Experts of a small language model.
Size: 13 layers, vocabulary 32768, 84.8M parameters.
Below are experts of layer 7 (counted from 0) of a mixture-of-experts language model. Rows are named router (the router's row for the expert) and show model dimensions 384-511. Each number is 128 + 32 x the weight over its row's rms, rounded and kept within 0 to 255. Numbers have three digits each.
After each expert's rows: "comes before" lists some tokens at least twice as common just after its tokens as in all text; "comes after" lists some tokens at least twice as common just before its tokens as in all text. This comes from a sample of Wikipedia text that the model never trained on. Tokens count by the router's weight.

# expert 6
router:152102170128119100148151127086097167119143111160137127180160138114168121139139144110076147162161108136119226129108163094119132077145120106084085157111123091116103119165095139058156090045154120100123129219110073169086129228156181125133153153071075085097121157121154121093156161088113134124157127100106065134169088133146127114143082148139132125182129098141171116169100105162141098178144
comes before: " |", "–", "6", "5", "7", "4"
comes after: "0", "9", "1", "2", "8", "5"

# expert 10
router:102149143166104121065133175119120134174135133157097117127132161109164108133161105118129132161161108167147123068155170051117147181102111163145134114119110157106107097125090114070122102118120117113130134158115124114071082164170133160155162085167100184123145103134087114143179107142133144077118162151112075139136166107123190122138159170137109147135143075122110090034147124117183114169098
comes before: " the", " a", " his", " be", " an", " her"
comes after: ",", " to", " and", " that", " but", "–"

# expert 7
router:105146164115140204115147147169111156144132096165155101182066144167147156104121152016137151121116063152156118136180121120102103128143143102192144106130113126074095104117193133159155116108157146068102126196074127135125079125167139171186117093155088118110130111093118164164167094093173099100086089105123117111143166100162109131133122145137079117144112107170149160042079159166120099104102
comes before: " |", "0", " |\n", "–", "3", "5"
comes after: " ", " |", ".", "–", " (", "\""

# expert 8
router:050108110167107165074123081132173107190143145180108154135158147103135158083141101087149119176101116119099132089138109047114114160143134149169197114124173119118057138073084150139070150135200114096126074160155169143112149083117182141182123086164105142104171128148143131183173106137172118124150100102150069101128095082164148110122099094118155105156143136103161108077144122173161107143110
comes before: "1", "2", "0", " |", "3", " |\n"
comes after: " |", " ", ";", " —;", "|", " with"

# expert 22
router:132142136194130097040113149076169109156090111139078114121103120155131103126139163068084101168164127153189114064137109071088121109183092121140112122136095169088088072115158101113180118113169187124101100182080140113111139175168158139178134128143092102144192135082109134106175085093180172137156117137125102095116137110206148139132130153145107136130142095180152114132101128134159125190121
comes before: "-", "|", "==", " The", "The", "==="
comes after: " |\n", ".", ".\n\n", "\n", ")\n", ".\n"

# expert 15
router:144129114133069136091111140146171097157131092225144183134187163093144114136110083107192097169121092101094146157139091099126139097174109171112105173119157112077079123132061097129146144048143087074134060171128147145137111126118177148187107132142125144116151147139162101134192139152142132123117058082140093110105143098145158110126086111143156143177125110102138115090032126181167077172124
comes before: "1", "2", " ", "3", "4", "5"
comes after: " |", " in", "|", ";", "6", "3"

# expert 19
router:170106168154121213063123119139153129174076152145125139105129165104120100154163130110135144111138114147141135115140101068149140122126149140108178107133161102101064126070085138131147148110169199100093100186096132114095119159141183195129061161116057183110127113100156147129200122141072134165092114167100109106098112102161153135141111184160137128128071096120128081108120092136152144142141
comes before: ":", "-", "2", "\n", "3", "8"
comes after: "-", "\n", ":", "3", ")\n", "|"

# expert 20
router:092109180120100159084140131148115145179104113132172100075142122091165108193108151149096159210114135138104136177062164133101141076178084080124117135090135111135097164136107126136180101083169104095147183162151116167165114113185196102125196171150128119125193134151166104125156136128146125118132105040109085069156094134148159107112165126111091117128163143168175086127116119158140073184188
comes before: " in", " by", " of", " to", " on", " for"
comes after: " was", " the", " is", " were", " to", " a"

# expert 11
router:187153168161126123098201118109085171166104164217112105157159099099131109115090133154138157153123093163132163151163126064119163094137132103153159144124168187153136082114112101102071120072165104121124120133168101145088140182110157169151105099138119111154126095127116129130140108173156196119138109109099077181110101063223156151141116157114142138112135090094106155088130158118136178154083
comes before: ",", " and", ".", " of", " in", ".\n\n"
comes after: " of", " and", " for", " in", " to", "=="

# expert 18
router:126137132148140108113117139154186148204112151151119081112067186127147135120127116093150088132125084123124186074162128106140132141159141118150066158120181075133120107121079142091108140085154083080143121172112164129104122148154214126190158190194132178110161106134173119138165092150148126117155095092122113125165153113183167096151106072189119109155148166112116061155115148098169110162151
comes before: "9", "1", "0", "2", "8", "7"
comes after: ",", " ", "1", "2", " (", "9"